Experts of a small language model: width 224, 32 clamped SwiGLU neurons an expert.
Below are experts of layer 4 (counted from 0) of a mixture-of-experts language model. Rows are named router (the router's row for the expert), gate (a neuron's input weights, with its number), up (a neuron's input weights, with its number) and show model dimensions 0-223. Each number is 128 + 24 x the weight over its row's rms, rounded and kept within 0 to 255.
Before each expert's rows: a language model's description of what the expert responds to. This comes from a sample of Wikipedia text that the model never trained on.

# expert 44
It responds to: Month names after on, born, or a number in dates, such as February 8, 25 January, plus word-initial A, se, ne.
router [ 57 139 144  92  86  81 137 148  85 115 105  82 161  94 135 123 103 137 110 106 111 123 155  96 169  96 131 122 148 125 106  85 125 127 119 132 105  98 142  84 146 121 103 164 121 152 145 125 128 124 118 175 138 143  99 102 127 121 125 120 142 141 146 125 145 112 129 104 106 114 101 132 120 144 122 125 109  96 125  91 130 121 122 139 130 134 133 119 115 184 144 136 121  86 128 123 154 156 120 111  93 162 156 163  69 143 114 126 128  98 145 179 113 151 100 114 100 186 121  82 117 128  91 101  96 128 109  97 105 127 109 179 108 135 107  99 128 140 124 130 137 101  68 125 148 108 154 106  90 131 122 136  98 148 156 111 143 117 158 106 130 142  96 120 122 151 149 137 120 124 123 180 170 141 154 106  99 162 134 135 145 138 135 143 138 102 111 103 123 105 103 136 124 120 182 131 111 139 110 171 129 124 112 160 141  99 128 121 111 152 170 102 137 121  83 152 113 150 183 110 115 130  90 156]
gate0 [141 133 100 103 113 105  70  74 102 133 155 127 134  73 103 126 115 139 150 119 141 130 145 105 132 161 169 112 103 137 179 110 138 106 126 134 115 110 128 118 112 111 125 145 136 123 118 136 152 111 134 177 142 126 123  78 106 161 130  91 116  87 112  65 126  73 127 132 150 108 103 165 125 116 115 128 120 130 129 135  96 121 145 104 190 166 104 139 135 137 155 149 119 161  96 130  79 124 121 149 122 131 130 115 165 126 137 156 135 112 120  79 110 112 103 158 134 129 104 144 135 139 135 118 204 123 194 100 144 112 153 100  98 106 147 144 129 122 112 105 128 113 118 105 103 170 137  99 122 169  97 157 126 184  94 123  95 112 156 129 115 137 112 143 122 130 143 113 143 138 122 142 124 143 105 141 143 160 121 154  86 135 132 156 122 134 130 155 150 148 145 165 125 188 125 129 125 127 135  98 134 182 147  83 163 116 141 125 130 169 161 168 103 133 141 115 115 150 152 106 121 158 122 119]
up0 [112 114 111 133  97 104  65 112 126 123 152  88 119 121 115 154 119  90 100 135 132 190 101 123 120 129 175 129 130 135 135 132 129 139 145 170 123 123  97 113 152 130  97 142 159 114 120  90 167 115 124 141  99 130  90 102 157 106 146 130  99  82 168 116 113  87 163 158 129 131 124 168 110 143 170 119 146 131 115 108 120 166 158  75 160 144 107 152 160 149 140 155 133 127 124 117 119 109 101 122 111 134 137 160 141 174 150 136 101 165 107 130  67  93  94 162 158 114 106 155 166 131 130  72 143 109 142 122 114 123 153 104 125 134 189 129  92 130 103 114 122 100 132 110  82 146 138 146 112 170  95 161 131 149 143 121 100 126 116  98 115 127 147 111 124 109 154  93 122 156 132 106 145  92 125 140 112 152 133 166 138 138 144 143  95 141 146 139 115 113  98 170 123 131 138 147  88 106 104 104 147 143 107  98 133 155 165 162 113 142 138 182 120 161 107 102 140 134 155 104 103 119 123 124]

# expert 34
It responds to: Nouns ending a phrase before of or punctuation, like population, type, District, school, plus closing parentheses and percent signs.
router [137 110 189 172 104 139 153 191 100 110  95 126 103 126 125 134 111 138 135 137 122 125 103 115 133 140 134 116 116 135 137 111 131 161 100  97 102 123 116  92 148 176 127 145 124 115 157 128 121 111 140  96  65 145 140 112 105 141 141 107 134 113 137 163 107 123 112  97 162 120 106 103 170 130 114 132 139 163 158 129 160 146 100 126 106 111 106 137 128 128 111 121 101 131 136 155  88 102  94 116 154 118 146 137 155  79 133 140 125 106 132 151 153 165 162 151 121 108 136 130 100 102 157 136 161  83 141 178 119  79 122  90 124 103 140 167 136 153 146 113 108 128 166 143 168 145 130 133 134 147 210  88 139  73 165 135 145 161 125 109 120 129 151 120 148 160 149 156 121 128 161 122 111 124 141 111 113 173 129 161 122 146 151 134 149 157 138 126 126 130 122 160 128 140 163 107  96 153 110 148 103 104 133 140 128  83  95 139 125 130  68 164 147 127 132 104 116  67 120 139  88 139 141 107]
gate3 [109 112 128 116 128 136 139 109 114 119 127 104 159 127 105  94  90 122 131 134 104  91 138 115 100 144 137  94 115 143 148 155 125 120 109 161 125 157 140 107 135 124 121 114 126 108 150 187 190 168  54 139 146 129 111 130 130 138 118 102 106 114 146 130 125 105 140 163 140 118 149 108 136  91  82 117 153 104 168  84 174 137 149 111 127 175 112 137 127 138 126  91 155 140 175 118  87 147 150 102 178 128 116 139 106  54 125 121 116 142 110  90 162 109 133 145 151 172 136 142 126 120 112 159 108 137  94 114 108 106 170 129 140 109 103 164 126 140 141 121 120 109 129 101 122 164 146  78 122  85 126 132 157 194 103 124 148 153 117 118 114 159 149 153 114 170 140 134 152 111 109 156 117 108 124 105 118 137 157  98 144 127 123 113 136 105 121 113 174 103 164 106 171 104 120 111 142 113 148 103 146 148 138 126 124 111 131 106 131 164  81 129 137 150 172 133 108  81 149 108 113 167 138 116]
up3 [101 107  73 112 158 126 101 180  96 107  99 108 170 105  71 162 123 104  87 151  84 129 134 130  99 136 129  99 102 111 119 110 127 137 127 129 158 153 144 113 159 111 166  88 113 125 131 150 173  97 105 141  89  94 136 142 184 116 104 135 154 149 153 151  95 145 135 144 139  88 174 125  84 127 117 110 143 148 136 118 145 178 130 122 118 114 138 144 111 130 134 142  96 161 162 113  99 149 159 112 148 118 136 111 110 119 149 152 128 108  68 128  89 118 121  76  99 134 116 103 135 105 144  83 132 155 130  99 133 142 127 101 139 114  90  99 103 111 133 158 111 149 129 116 104 173 153 116 133  67 105 121 108 158 118  97 103 168 140 157 128 162 136 149  83 175 147 150 111 149 100 126 167 111  91  99 111 107  92 115 128 122 103 123 115 152 125 103 147 134 148 123 137  97 117  85 126 134 130 118 116 127 112 139 119 100 147 142 109  98 143 157 136 143 166  97 141 122 111 131 141 124 126 132]

# expert 26
It responds to: Mid-word or initial syllable re, as in threw, crew, livestreaming, Rebecca, plus um in Numerous and pre.
router [132 136  93 159 116 130 104 125 110 132 105 144 181 116 122 125 155  90 159 130 152 116 163 152 109 124 147 147 132 145 118 117 107 129 112 122 112  93  80 144 111 156  93 123 103 146  86  97 161 112 169 195 154 113 154 113 155 148 117 129 146 116  86 129 103  89 143 131 141 127 146 143 118 141  88 100 111 147 155 153 127 120 127 155 133 140 131 112  73 160 111 146 139 126 132 131 125 116 182 138 157 132 148 152 107 114 115 108 105 124 144 110 114 100 119  81 110 149 114 139 115 146 108 169 161 115 138 146 154 193 138 131 119 114 135 149 112 127 113 115 110 166 106 131  88 127 126  97  90 160 115 155  89 134 155 144 125 166  93  96 143 154 145 119 168 103 142 187 118 107 180 145 110 133 120 151  85 117 156 138 144 111 144 171 167 149 144 123 102 119 168 141 106 105 117 124 138  81  78 157 151  93 116 101 101 139 113 136 114 139  78 130 141 130 129 136 145  76 130 166 136 114 111 138]
gate0 [106 172 129 104 126 156 115 138 104 153 125 127 156 136 179 118 132 131 120 120 136 127  74 159  89 172 133  91 121 127 135 143 143 125 126 103 190  76 124 112 156 155 109  79 162 130  73 138 166 137 179  76 121 143 171 151 144 147 152 140 112  97 161 127  83 103 117  92 180 127 124 107 144 115 125 137 135 109 109 130 121 131 157 131 143 123 144 126 116 116 144 160 115 146 110  78 102 111 104 148 126  94 135 127  98 121 131 157 124 148 139 102 100 142 136 126 150 119 149 131 123 133 213 126 156 131 119 141 133 121 112 109 182 113 131 116 141 157 182 105 135 134 177 115 165  96 114 119 194 124 141 146 140 107 112  75 146 144 150 128 116 133 134 113 120 113 119 166 135  99 124 163 147  82 151 142 117 109 134 121 101 118 121 145 124 108 130 126 156  80 152 111 145  96 115 124 137 152 128  78 104 137 150 144 106 123 110 141 131 104 109 149 121  99 100 118 163 106 122 150 104 127 128 135]
up0 [123 159 107 121 111 133 132 119  61  97 171 104 152 133 164 143 108  85  81 129 113 123 100 147 148 132 125 107 140 130 179 169 135  88 102 172 135 160 156 163 148 143 127 170 154 127  74 172 157 118 114 148 124 105 108 165 125 148  98 127 108 151 118 133 130 120 157 141 131 104 152 123 151 112 126 138  70 115 147 124 122 117 152 115  95 120  74 127 114 117 110 117 113 109  94 145 114 139  84 135 128 164 106 120 156  91 141 114 138 150 106 126 133 120 118  95 183 126 116 126  94 115 181 124 130 145 139 127 132  93 109 118 161  85 141  98 128 143 104 109 180  86 109 103 152 109 105 135 148 122 125 140 155 132 127 107 122 142 167 125 154 122 135 159 141 150 121 154 174 160 136 145 179 129 128 161 133  96 133 147 118 123 153 155 132  85 155 135 117  93 144 155 140 122  56 140 149 143 122  99 105 134 144 132 127 152 153 127 137 123 102 146 123 127 113 145 129 121 117 149  71 139 164 169]

# expert 50
It responds to: En dashes in date, year and score ranges like 1791–1868, plus U in U.S., N in NRHP, dollar signs, slashes.
router [138 117 166 132 137  82 125 121  93 159 115 165  90 110 116 128  96 121  72 135 177 149 124 184 157 100 134 101 135 152 116 108 156 138 129 167 124 119  83 155 113 128 128  87 134 144 140 116 113 137 127 112 141 129 174 128 147 109 118 129 147 148 131 137 146 126 114 134 121 113 153 124 158 133 167 166 125 156 110 103 148 149 149 154 121 116 132 141 143 160 136 101  87 123 127 149  89 146 175 170 127 136 101 135 130 157 113  84  94 132 139 123 163 135 149 161 145 125 125 128 127 154 121 159 154 123 126 118  87 151 111 149 128 145 165  77 156 126 163 149 113 125 170  74 155 110 173 111 114 122 121 135 134 120 157 116 142 152 191 122 117 185 119 183  72 161 143 123 129 140 140 110 164 139 107 137 137  91 157 129 123 152 127 153 156  90 114 107 130 119 132 120 110 167 106 131 125 123 111  94 138 140 166 113  96 168 156 124 163 132  90 154 116 130 158 160 148 128 106 151  76 127 130 114]
gate0 [115 121 114 115 140 165 112 106 117 123 116 117 131 104 120 112 133  97 133 106 118 118 122 151 120 146 135 174 138 106 117 173 146  96 111 162 166 186 131 145 108 121 119 120 110  87 150 105  92 131 130 147 136 129 128  77 107 167 139 185 114 110 178 135 126 100  98 133 109 149 123 141  97 158 113 120 136 122 115 131 126 101 159 161 120 160 126 136 209 120 105 136 142 132 125  92 149  83  88 147 100 135 167 137 120 114 134 127 118 134 129 138 174 147 142 116 127 108 157 139 100 159 137 155 133 132 151 135  96  74  95 166 156 129 165 188 165 149 127 151 137 167 133 124  99 117 108  72 126 144  89 174  84 126 123 106 103 104 124 122 120 132 137 145 111 122 121  70 132 137 137 127 109 124 119 139 125 123 150  93 134 182 126 141 176  74 143 154 132 155 134 119 129 115 139 103 157 137 156 131 148 150 129  89 150 132 111  90 113 133 108 112 108 111 138 149  95 138  99 156 116 175 151 148]
up0 [150 109 147 175 153 173 133 135 140 131 107 180 156 134 127 188 149 102 115 142  93 112 128 120 107 120 164 133 127  84 158 146 161 125 131 190 144 145 134 151 116 111 114 114 110 135 130 117  81 135 142 154 124 128 141 104 105 169 171 145 133 127 133 109  96 109 116 116 102 125 138 166  74 122 119 110 136 143 128 105 101 125 158 133 129 116 158 109 163  91 153 129 159 120 125  66 100 128  89 129 137 134 141 147 125 121 168 107 103 102 158 129 147 109 143 152 170 136 165 115  48 120 129 129 112 102 107 114 100 114 121 149 118 106 127 136 164 146 122  91 170 148 109  71 119 127 101  98 123 122 121 170 101 103 111 167 107 110 103 127 117 134 131 106 100 137 122 110 141 120 141 163 125 125 163 154 156 116 120  94 102 167 132 163 149 107 140 136 136  65 157 118 157 123 108 110 131 135 130 131 106 155 130  82 147 109 108 101 117 123 125 122 160  96 116 165 123 151  86 164 149 143 111 116]

# expert 3
It responds to: Mid-word pieces in biography and career text, such as s in Profes-s-ional, ist in admin-ist-rates, er in Commissioner, ce in Suc-ce-eded.
router [ 98  92 115 143  99 178  78 149 102 111 115  95 105 139 161 133 138 141 130 135 127 111 139 105 127 127 113 131 114 104 137 104 121 119 142 112 118 130 112 116 159  93 141 174 136 188 116 134 157 119 162  85  86 141 148 112 131  84 130 128 134  56  80 154 138 138 173 117  98 143 137 141 133 171 154 151 145 135 124 137 124 113 127 114 149 155 142  68 157 120 190 103 127 138 115  98 103 113 131 106 123 164  94 116 143 110 137 149 142 145 125 162 103 155 164 104  76 125 137  87 110 150 113 146 110 132 133 126 140  93 115 151  93 136  84 117  93 129 128 155  76 129 167 107 160 159 140 127 130 112 132 114 136 140  84 155 139 116 161 135 162 162 145 112 146 128 116 146 126 151 113 109 114 135 126 140 160 158 140 135 117 162 118 147 157 101 162 121 147 110  96 132 104 157 157  61 147 123 129 147 124 141  87 122 146 121  91 102 133  97 126 135 152 131 142 123  79 151 119 101 162 145 154 114]
gate0 [143 156 159 134 131 151  60 138 113  94 133 155 156 161 134 135 168 150 118  98 133 178 136  89 103 120 123 150 136 136 146 134 139 115 129 125 136 121 141 117 138 128 119 127 174 106 115 139 129 156 108 140 108  77 116 133 202 151 177 150 108 128 111 162 151 126 111 143 183 138 165 145  80 108 108 116 118 109 109 135 125 144 160 149 105 111 132 137 160 169 112 106 139 114 119 115 138 138  85 149 133  94  89 108 113 124 175 146 142 129 180 138 128 131 143 150 121  60  96 180 114  98 101 122 126 117 102 144 145 110 118 138 100 113 171 150 153 142 152  82 159 125 133 133 101 186 146 109 112 165 145  91 126 131 165  95 121 120 129 119 125 112 115 125 129 109  94 103 104  93 150 162 140 113 130 128 106  98 152 117 109 124 132 158 146 163 109 111 160 116 118 117 131 107 140 125 102 106 124 161 150 109 155 175 115 118 154 135 101 164 128 112 162 124  96 143 158  86 126 136 169 125 121 118]
up0 [110 123 146 139  90 154 116 137 119 136 125 133 168 136 127 173 100 115 118 134 122 147 129  90 146 163 121  92  96 117 104 132 124  88 112 107 135 100 137 152 159 123 107  87 120 122 152 116  88 141 107 137 116 117 112 131 145 115 111 167 132 106 149 148 143 169 185 117 186 103 135 110 130 116 160  67 150 129 136 101 143  84 137 118 127 148 147  97 134 149 139 116 147  89  97 137 139 164 110 119 119 118 117 140 100 113 121 141 134 114 131 151 135 105 122 119 143 107 127 177 124 140 140 112 144  72 142 162 135 116 140 137  98 103 119 103 152 132 159 126 184 169 137  77 136 161 126 105 123 141 137 108 132 149 151  74 153 114  98 130 108 136 160 119 140  84 106 104 103 106 133 113 155 102 125 156  78 123  94 138 103 148 143 192 144 213 118 114 191  66 139 136 146 137 110 139 123 132 148 124 149 170 132 121 111 113 136 135 117 112 157  96 119 124 116 120 116 124 123 153 160  93 112 116]

# expert 5
It responds to: Hyphens joining compound words (Dubai-based, anti-Jewish, Re-elected), plus slashes, dashes and word-starts like an, An, under, New, re, de.
router [128 120 158 113 131  96 123 122 157 131 144 130  97 122  90 148 145 134  86 135 135 173 135 183 115 132 137 151 157 173 156 125 142 122 130 130  82 132 118 127 153 135 113 130  87 160  95 150 123 146 103 158 144  95 131 109 138 111 143 149  94  78 146 161 126 136  93 129  90 112 164 116  88 143 122 134 152 163  88 121 131  81 114  98 124 123 140 180 155 129 151 160 108  98  73 157 123 110 151 123 139 109 130 125 118 149 154 130 102 121 168 103 137 120 150 157 121 131  90 121 157 162 107 107 119 135 139 155 119 152 141 141 171 102 135 129 152 164  94 117 125 185 128 117 131 131 142 110 117 144 134 132 161 166 130 149 133 140 146 133 117 153 111 133 105 162 128 102 136 159  99  75 118 142 148 102  75 105 141 126 128 113 127 129 124  83  96 108 123 135 117  90 191 123 116 126 141  54  95 131 130 136 158 140  74 170 139 152 151 142 123 109 115 136  79 146 147 114 153 140 131  99  98 120]
gate0 [153 170 140 140 129 100 117 112 117 136 117 129 119 168 112 188 128 125 127 128 153 114 106 146 148 108 134 109  93 132 165 158 134 117 101 112 143 152 112 111  94 135 126 175 137 104 138 139 105 152 120 131 125 102 119 148 119 110  84 121 111 146 101 126 126 165 146 139 133 145 145 106 145 134 165 101  97 170  99 157 140 119  94 138  79 109 120 157 115  96  69 103 134 104 122 136 137 125 142 149 144 150 170 177 137 140 153 112 158 144 107 138 139 131 130 141 172 160 116 120 155  82  82 126 137 148 132 135 142 147  86 134 113 101 186  99 140 163 102 116 175 129 124 159 168 116 120 139 160 108 107 123 121 104 103 150 140 101 165 108 146 106 145 182 102 138 161 150 109 132 116 129 143 115 176 148 118 122 100 170 141 130 129 116 102 115 148 120 122 122  97 116  85  93 163  91 147 156 114 119 126 139 141 119 103 104 100 152 116 120  92  78 141 133  76 151 114 149  74 128  96 124  96  81]
up0 [120 105 101 115 130 117 148 190 125 149 107 135 141 112 110 102 117 156 163 124 101 102 159 172 100 102 109 144 184  99 140 119 153 154 156 112 102 155 148 140 125 132 128  97 115 149 119 123 124 121 146 151 127 137 117  97 122 139 110  94 135 146 118  92 138 125 110 126 144 141  78 110 121 140  99 132 149  65 143  93 154 147 124  98 132 125 108  67 107 148 188 130 118 142 127 141 108  99  91 130 119 117 102 122 118 146  79 167 172 134 137  84 140 102 131 121 119 119 132  88 122 174 162  90 135 127 129 104 136 109 118 132 133 148  83 168 101 102 121 166  97 136 121 126 122 153 189 123 110 118  94 146 120 123 138 152 113 122 110 106 116 135 115 110 166 115 101 106 137 141 137 132 129 119 121 135 151 181 103 108 156 131 128  77  99 180 112 144  94 108 131 142 186 163  89 118 144 133 130 121 100 104 117 146 133 148 146 130 151 138 166 138 133 157 167 124  75 103 111 150 135 132 104 175]

# expert 16
It responds to: Word-final suffixes like ed, ing, ation, ly, often in infobox labels or reporting verbs, e.g. Published, Nominated, announced.
router [150 139 108 173 146 141 146 168 134 124 117 135 104  97  79 169 134 134 122 115 157 141 134 116 141 111 117 152 124 154  89  98 101 138 118  96 121 143 154 141 140 125 125  86 102 108 121 150 163 110 153 125 104 141 147 132 110 134  66 132 131 137 111 157 143 111  89 131 132 111 112 106 125 141 153 121 176 150  74 129 119 155 113 122 147 134 116 125 102 139 130 120 123 114 137 126 117 106 130 154 132 100 160 125 145 160 159 117 134 126  97 121 105 140 174 155 116  95 105  82 113 137  72 113 153 131 124 149 142  80 105 113 149 175 127 146 148 117 134 160  69 147  55 117 116 132 169 142 110 150 120 122 142  83 119 139 135 189 105  92 128 106 146 157  68  92 124  96 104 126 136 122 156 135 114  92 121 124 114 125 167 114 131 131 149 174 152 121 107 134 115  79 125 182 150  99 154 154  94 133 117 121 134 156 153 159 157  97 121 101  79 152 131 149 139 165 132  89 139 119 120 130 139 139]
gate2 [101 115 106 118 168 112 111 129 128 145  85  97  98 110 130 102 154 117 124 132 154 145 103 116 159 164 139 147 138 154 172 168 156 111 115  94 102 146 137 147 156 110 148 151 121 103  81 168 179 113  70 125 135 136  78 163 116 139 114 100 111 137 102 122 116 143 108 102 125  91 120  82 119  76 136 148 131 106 155 134 110  96 109 134 123 148 132 159 152 130 120 151 103 150 103  86 183  91 125 104 149 148 137  91 112 121 124 140 164 115 167  83 125 118 158 112 136 108 148 135 129 106 101 114  94 105 153 116 143 140 145  82 105 154 112 183 133 144 139 134 117 121 156 124 162 135 163 180 150 113 136 121  97 135 157 112 120 116 167  90 114 116 106 163 128 147 117 131 160  82 113 159 106 136 138 139 125 138 137 147 168 124 124 111 123 120 126 101 111 114 142 159 119 128 113 105 159 155 114 161 100 143 129 152 145 172 138 134 122 160  94 164 119 148  95 138 151 134 153 116 146 185 112  91]
up2 [ 92  80 127 118 128  98 151 140 130 106 100 100  83 133 112  98 131  96 113 121 166 157 119 135 160 186 135 116 116 157 146 157 157 114 109 127  97 126 139 125  90 165 110 146 120 162 134 158 143  79 147 137 130 171 118 163  66 117 113  78 151 127 121 154  78 115 137 140 109 128 118 114 160  98 152 125 119  74 116 150 121 103 104  97 151 136 152 142 144 150 137 163  72 136 112 156 140  91 115 103 165 118 102 139 114 145  99 109 156 101 129 129 135  85 131 116 146 100 117 131 104 152 136 113 121 121 117 154  98 130 134 132  89 146  70 148 131 153 124 109 120 112  99 153 151 133 139 167 173 121 176 133 128 101 158 145 118 112 131 128 141 106 122 163 160 128 163 115 126 141 156 162 107  79 104 102  87 129 137 142 170 116 123  83 116  97 121 105 122 144 179 113 132 131 119 156 133 141 109 155 100 146 121 132 128 151 116 108 116 162 109 157 108 134 110 115 181 147 162 103 129 151 121 138]

# expert 7
It responds to: Byte pieces of Indic, Arabic and Japanese script, coordinate symbols ′ and °, and inside-word pieces like ha, tri, i (alpha, yielding).
router [128 151 131 149 151 117 139 122 103 123 106 157 178 149 164 156 126 122 159 125 130 185 136 127  80 122  98 140 159 144 164 130 131 132 143 106 129 125 142 153 125 138 124 144 109 123 161 107 119 134 111 139 146 123 121 135 108 190  86  89 119 128 152 103 147 124 101 110 129  99 123 102 123 127 116 140 126  87 125 137 100 120 147 122 149 136 130 154  90 120 109 162 151 102 161 131 104 152 109 142 127 115 112 125 143 144 124 151 174 147 111 109 132 158 121 150 150 110 161 140 125 113 183 112 134  86 122 166 133 108 179 107 164 155 168 154 132 123 130 129 127 127 123  90  88 147  94 142 123 148 154 138 168 121 121 133 150 142 141 116 109 108 111  85 161 113 168  75 138 118 172 176 148  98 100 160 175 107 163 132 118 144 140 118  83  89 165 129 109 132 125  80 150 134 163 157  89 130 176 113 117 114 134 172 167 107  92 134  88 146  94 151 136 135 115  99 137 136 120 118  85 113 159  85]
gate0 [116 136 129 106 120  84 168 113  96 116 171 133 172 154 104 148 110  91 110 127 120 108 132  84 129 173 121 141 131 131 132  92 117 153 128 102 159 113 110 145 122 118  97 135 117 125 181 122 140 155 138 124 119 153  99 140 118 153 137 184 120 114 162 103 142 182 122 127 127 101 109 115 125 166 132 106 154 120 125 111  94 122 155 157 114 127 169 120 101 123 129 128 131 114 160 160  90 141 178 150 150 143 161 126  86 132  61 176  90 157 120 143 151 131 120 146 149 157 154 167  98  72 137  93 151  94 118 138 160 122 165 138 155 115 131 154 120 128  79  98 111  95 136 128 159 150 101 157 160 139  96 126 117 130 112 124 160 145 140 125  87 140 130 129 116 126 124 118 132  61  90  94 118 142 159 140 127  74  98 109 103 119 106 135 118 149 138 161 122 106 161 160 125 130 126 115 149 152 153 160 141 106 131 136 138 154  93 124 142 109 118 122 144 148  85 168 145 169 138 132 100 120 122 131]
up0 [136 121 167  97 124  97 159 120  90 162 167 127 156 136 100 167 156 102 127 121 136  91 150 102 144 142 105 171  97 126 149 107 123 102  83 133 132 107 130 121 117 109 169 153 137  98 177 154 139 107 140 141  84 112 146 157 114 156 149 181 112  79 125 100 159 157 123 158 144 122 159 102 164 154 139 120 132  97  87 102 118 152 130 117 130 143 121 137 121 128 134 144 102 142 143 127 131 148 147 104 124 102 125 132  88 113  90 149 128 129 106 140 133 147 147  99 167 143 138 183 101 106 156 119 186 120 161 138 164  75 162 112 122  94 107 121 114 133 121 139  87 114 139 131 147 165 139 156 161 145 120 149 136 132 107 129 156 149 165 119 109 136 120 144 134 126  77 111 137  73  98 124 136 111 183 143  94  57 118  98 122 143 116 105 123 147 127 133 153 143 144 121 132 107 111 128 119 122 101 148 141 107 124 170 102 134 124 104 139 124  99 128 146 159  84 144 175 130 106 123 105 134 174 142]

# expert 18
It responds to: Words for time spans and occasions, such as day in Sunday or Friday, week, month, season, event, debut, year.
router [ 88 140 156 105 104 131 148 120  90 150 110 125 130 121 146 131 104 133 118 139 111  95 116 101 131 114 119 100 115 108 118 146 117 107  95 143 130 135 103 130 130 138  99 163 120 145 144 117  94 141 188  94 132 129 180 119  68  85 137 113 111  68 175  88 137  98 127 124 153 133 132  94 165 151 174 130 100 105 153 106 175 104  98 128 133 170 131 112  91 146 121 109 107 113 155 119 159 128 162 123 140 155 145 146  99 112  78 146  90 116 118  87 162 164 138 142 141 129 108 108 152 138 119 129 137  73  88 120  93 109 139 121 132 105 132 115 132 149 129 119 109 106 133 113 145 140 120 126 115 110 132 126 114 151 135 137 146 177 181 107 127 128 127 117 120 118 161  99  97 112 107 162 109 144 148 122 142 128 164 158 148 115 109 162 158 133 159 128 160  94 157 100 109 155 163 116 163 120 189 123 106 134 156 111 139 119 108 116  83 170 129 135 104 138 111 132  49 142 111 144 143 126 146 129]
gate0 [131 144 152 142 136 128 143 145 115 139 146 130 119 112 112 150 150 124 114 106  74  65 112 164 187 125 116 119 152 161 138 123  96 112  89 114  81 139 151 118 160 141 110 132 156 127 135 171 172 169 166 116  72 113 160 134 122 141 172 143 116 145 114 120 101 127 149 156 120 112 167 155 122 102 116  87 125 164 168 120 179 118 150 146 116 134 119 150 120  79 123 126 107 128 150 101 116 130 188 113 151 148 166 131 118 107 123 187 159 156 133  74  97  92 135 157  99 123 103 124 112 185 145 122 141 151 142  81 117 143 132  96  99 125 124 140  89 122 123 134 134 114 128 116 162 130 115 119 137 143 141 129 122 176 109 140 115 112 133 148 106 100 115 131 140 138 103 121 115 114 148 149 100  86 127 124 118 122 147 121 165 169 108 139 133 156 173 184 154  90 112 115 124  98 146 120 134 137 112  74 146 146 163 141 125 115 112 144  93 132 151 131 105 146 100 140 157 121 121 140  99 148 138 150]
up0 [119 119 150 153 131  78 129 153  92 142 111 140 106 116 103 118 148 148 122 116  75  75 132 180 160 133 157 134 198 139 165 172 102 122 106 124 112 197 159 115 166 136  98 163 148 121 139 175 147 151 134 148  92 120 151 140 160 149 136 132 150 153 140 131 109 135 142 163 140 121 173 125 157 132 129  93 138 157 122 113 149 118 122 131 122 140 133 101 139 111 118 151  90 141 151  92 125 139 191 127 121 175 154 154 160  88 109 159 129 144 115  98 145  88 161 108 116 112 107 147 120 164 135 138 123 162 132  68  99 141 125 115 123 144 132 135 111 123 102 132 131 101 141 145 169 140 148 113 132 127  94 103 126 167 115 121 102 133 132 116  97 104 135 138 152 152 117 163 145 165 131 149  99  76 116 148 106 139 145 148 160 148 101 121 128 139 162 167 127  99 108 134 139 114 169 129 134 138 138 109 146 131 180 107 141 130 137 170  93 150 103 140 135 147 142 127 174 142 116 144 128 156 146 163]

# expert 27
It responds to: Finite verbs and verb endings after a subject, such as has, is, are, include-s, contain-s, end-ed, with-out.
router [132 164 117 141 175 132 143 145 141 137  84 142 104  91  83  97 108 127 160 137  84 113 136  91 150 104 156 132 128 123  90 135  91 116 130 127 131 130 131 104 141  83 111 134 101 119 149  85 124 127 127 130  81 164 149 117 148 130 138 133 201 121 118 143 115 132 129 112 169 131 102 103 103 132 112 173 135 136 146  98 100 121 100 101 131 136 147 111 119 177  93 106 127 190 136  89 107 103 133  97 146 153 144 103  93 115 126  83 155 164 101 121 130 145 122 142 111 120 154  66 156 105  99 118 131 106 110 131 141 110 167 110 120 101 135 111 152 136 165 149 125 117 144 148 133 137 157 125 118 148  81 137 140 132 131  91 130 111 115 122 174 107 126 133  88  88 112 151 150 127  96 139 125 138 122 198 179 116 138 129 135 148  88 127 125 179 147 153 112 122 121 155 160  80 148 147 110 112  96  99 118 116 144 159 138 138 146 142 115 150  95 108 108 100 131 115 153 100 117 142 173 116 114 113]
gate2 [159 178 145 106 129 115 162 112 139 130 107 129 147 132 146 112 105 145 117 171 143 145 152 125 142 121 116 168  89  90 100 135 133 151 144 108 117 120 119 161 134 143 134 137  95 137 115 121 170  80 153  80  99  98 122 164 163 116 119 100 131 138 147 110 137 140 125 113 140 106 157 134  82 115 168 166 132 193 134 142 156  99  91 116 112 124 134 153 133 123 134 151  92 151 165 114 134 145 112 113 141  98 104 127 121 114 115 134 122  78 121 134 113 133  97 152 136 118 156 117 127 156 157  98 117 138 155 174 150 132 112 141 119 129 174 133 126 123 127 161  79  83  82 122  72 118 119 150 173 149 149 130 157 110 114 123 190 160 136 155 122 111 127 114 113 164 101 170 169 117 173 133  97 137 155 122 116 135 143  79 117 151 118 145 191 116 112 139 118 135  82 106 124  86 114 144 149 118 176 124 106 146 127 144  96 108  88 117  76 135 128 139 118 104 118 122 126 137 142 140 100 122 127 101]
up2 [154 159 127 103 167 144 165 158 136 106  75 133 173 162 166 117 152 117 116 132 151 109 143 133 164 138 100 158 108  72 137 101 145 124 120 135  92 122 135 111 106 114 153 149  95 139 128 101 133  98 172 107 108  80 116 126 142 137 107 103 141 153 156 111 118 173 100 121 150 118 170  98 123 134 107 157 116 140 122 119 135 142  83 105  85 149 143 147 119 123 125 124  93 184 128 116 103  98  93 125 191 108 150 118 119 119  99 137 138 106 146 141 130 104 131 136 121  96 154 164 100 149 140 134 158 135  99 124 119 139 131 139 138 119 149 136 134 117 119 165  49 123 107 108 108 141 126 155 155 157 158 106 172 114 127 139 127  88 149 125 138 109 127 135  95 117  95 171 131 111 135 172 138  68 113  94  94 159 126 101 110 102 138 122 133  92 113 127 121 161 110  95 127 148 111 113 177 135 140 136 128  96 106 134 135 101  89 117 103 143 145  62 136 119 144 140 128 117 139 119  83 152 110 121]